config.yaml
num_hidden_layers: 18
hidden_size: 256
d_expert: 64
hidden_act: "clamped_swiglu"
moe_layers: [1, 2, 3, 4, 5, 6, 7, 8, 9, 10, 11, 12, 13, 14, 15, 16, 17]
normalize_top_k: true
init_std_router: 0.00824
norm_eps: 1e-05
optimizer: "muon_variant"
beta1: 0.93
max_seq_len: 1024
Below are experts of layer 9 (counted from 0) of a mixture-of-experts language model. Rows are named router (the router's row for the expert) and show model dimensions 192-255. Each number is 50 + 15 x the weight over its row's rms, rounded and kept within 0 to 99.
After each expert's rows: "comes before" lists some tokens at least twice as common just after its tokens as in all text; "comes after" lists some tokens at least twice as common just before its tokens as in all text. This comes from a sample of Wikipedia text that the model never trained on. Tokens count by the router's weight.

# expert 20
router:40 53 52 50 63 10 71 57 51 57 67 41 45 30 51 44 32 54 34 52 40 56 54 39 72 72 45 53 41 68 46 63 65 58 55 50 45 50 64 54 50 33 45 61 28 31 29 54 50 49 50 69 56 42 57 66 54 19 58 52 56 41 50 53
comes before: "\n", "-", "|", " ", " |", " States"
comes after: "\n", ")", " United", " South", " in", " New"

# expert 6
router:32 44 56 58 59 40 28 73 39 47 65 74 45 56 57 64 36 54 55 40 43 31 36 37 42 76 54 21 63 55 63 65 62 31 47 28 35 65 45 33 50 52 46 23 64 42 46 63 32 43 39 57 30 70 65 33 38 40 17 51 84 38 38 26
comes before: "0", "9", "8", "7", "6", "5"
comes after: " ", " (", " S", "1", "–", " s"

# expert 29
router:51 51 73 48 65 58 43 57 57 61 76 51 40 59 55 47 61 45 36 28 61 62 37 53 61 38 67 62 48 40 49 52 49 52 69 47 67 64 56 12 38 37 32 34 59 24 65 41 62 81 70 83 60 61 41 37 57 62 84 36 79 51 48 57
comes before: " ", "\n", "|", "-", " —", " −"
comes after: " |", ")", "0", "%", "3", "5"

# expert 17
router:64 58 50 71 35 07 59 35 91 63 62 61 72 27 35 59 32 41 22 42 29 34 56 58 25 54 59 57 51 59 66 37 65 74 48 74 40 32 38 40 46 33 45 62 39 53 62 46 41 27 60 41 46 41 69 55 64 50 31 68 50 35 30 74
comes before: ".", "0", " |", "–", "′", ";"
comes after: "2", "1", "3", "4", "C", " D"

# expert 26
router:34 35 35 38 64 03 66 58 47 51 52 34 43 48 38 62 51 22 25 54 47 52 47 53 57 44 37 43 55 44 69 48 57 45 59 62 58 48 43 55 33 40 50 37 62 46 38 59 28 47 50 45 39 18 74 71 82 34 58 52 63 33 23 47
comes before: "\n", " The", "|", " He", "-", " In"
comes after: ".", "==", " ==", "s", "%", "ion"

# expert 12
router:73 40 59 41 62 41 53 46 44 50 32 43 44 28 89 43 73 63 46 54 82 51 49 65 73 62 49 54 85 52 75 65 43 51 46 59 73 68 49 53 34 87 53 45 35 77 46 63 56 66 61 40 35 61 61 53 69 50 60 89 68 24 58 46
comes before: "1", "2", "3", "born", "4", "G"
comes after: "\n", " |", " in", "|", ":", "\""

# expert 4
router:46 35 31 71 69 64 41 49 31 54 54 43 56 66 43 62 58 40 50 64 34 54 39 39 66 39 48 84 65 47 76 43 48 72 27 68 45 47 45 15 35 40 42 43 47 43 48 45 62 31 34 37 67 57 58 63 45 71 22 35 59 29 63 50
comes before: "0", "1", " |", "8", "2", "9"
comes after: "0", "1", "2", "9", "8", "7"

# expert 7
router:54 40 42 65 18 08 56 65 78 30 37 45 70 32 45 58 46 78 65 67 48 66 60 58 38 59 46 46 49 65 40 69 59 55 55 56 73 21 55 40 35 62 42 36 56 49 51 56 45 45 47 27 55 15 49 47 50 59 61 46 52 68 65 46
comes before: " |", "0", "%", "5", ".", "6"
comes after: " ", ".", "1", "–", "2", "3"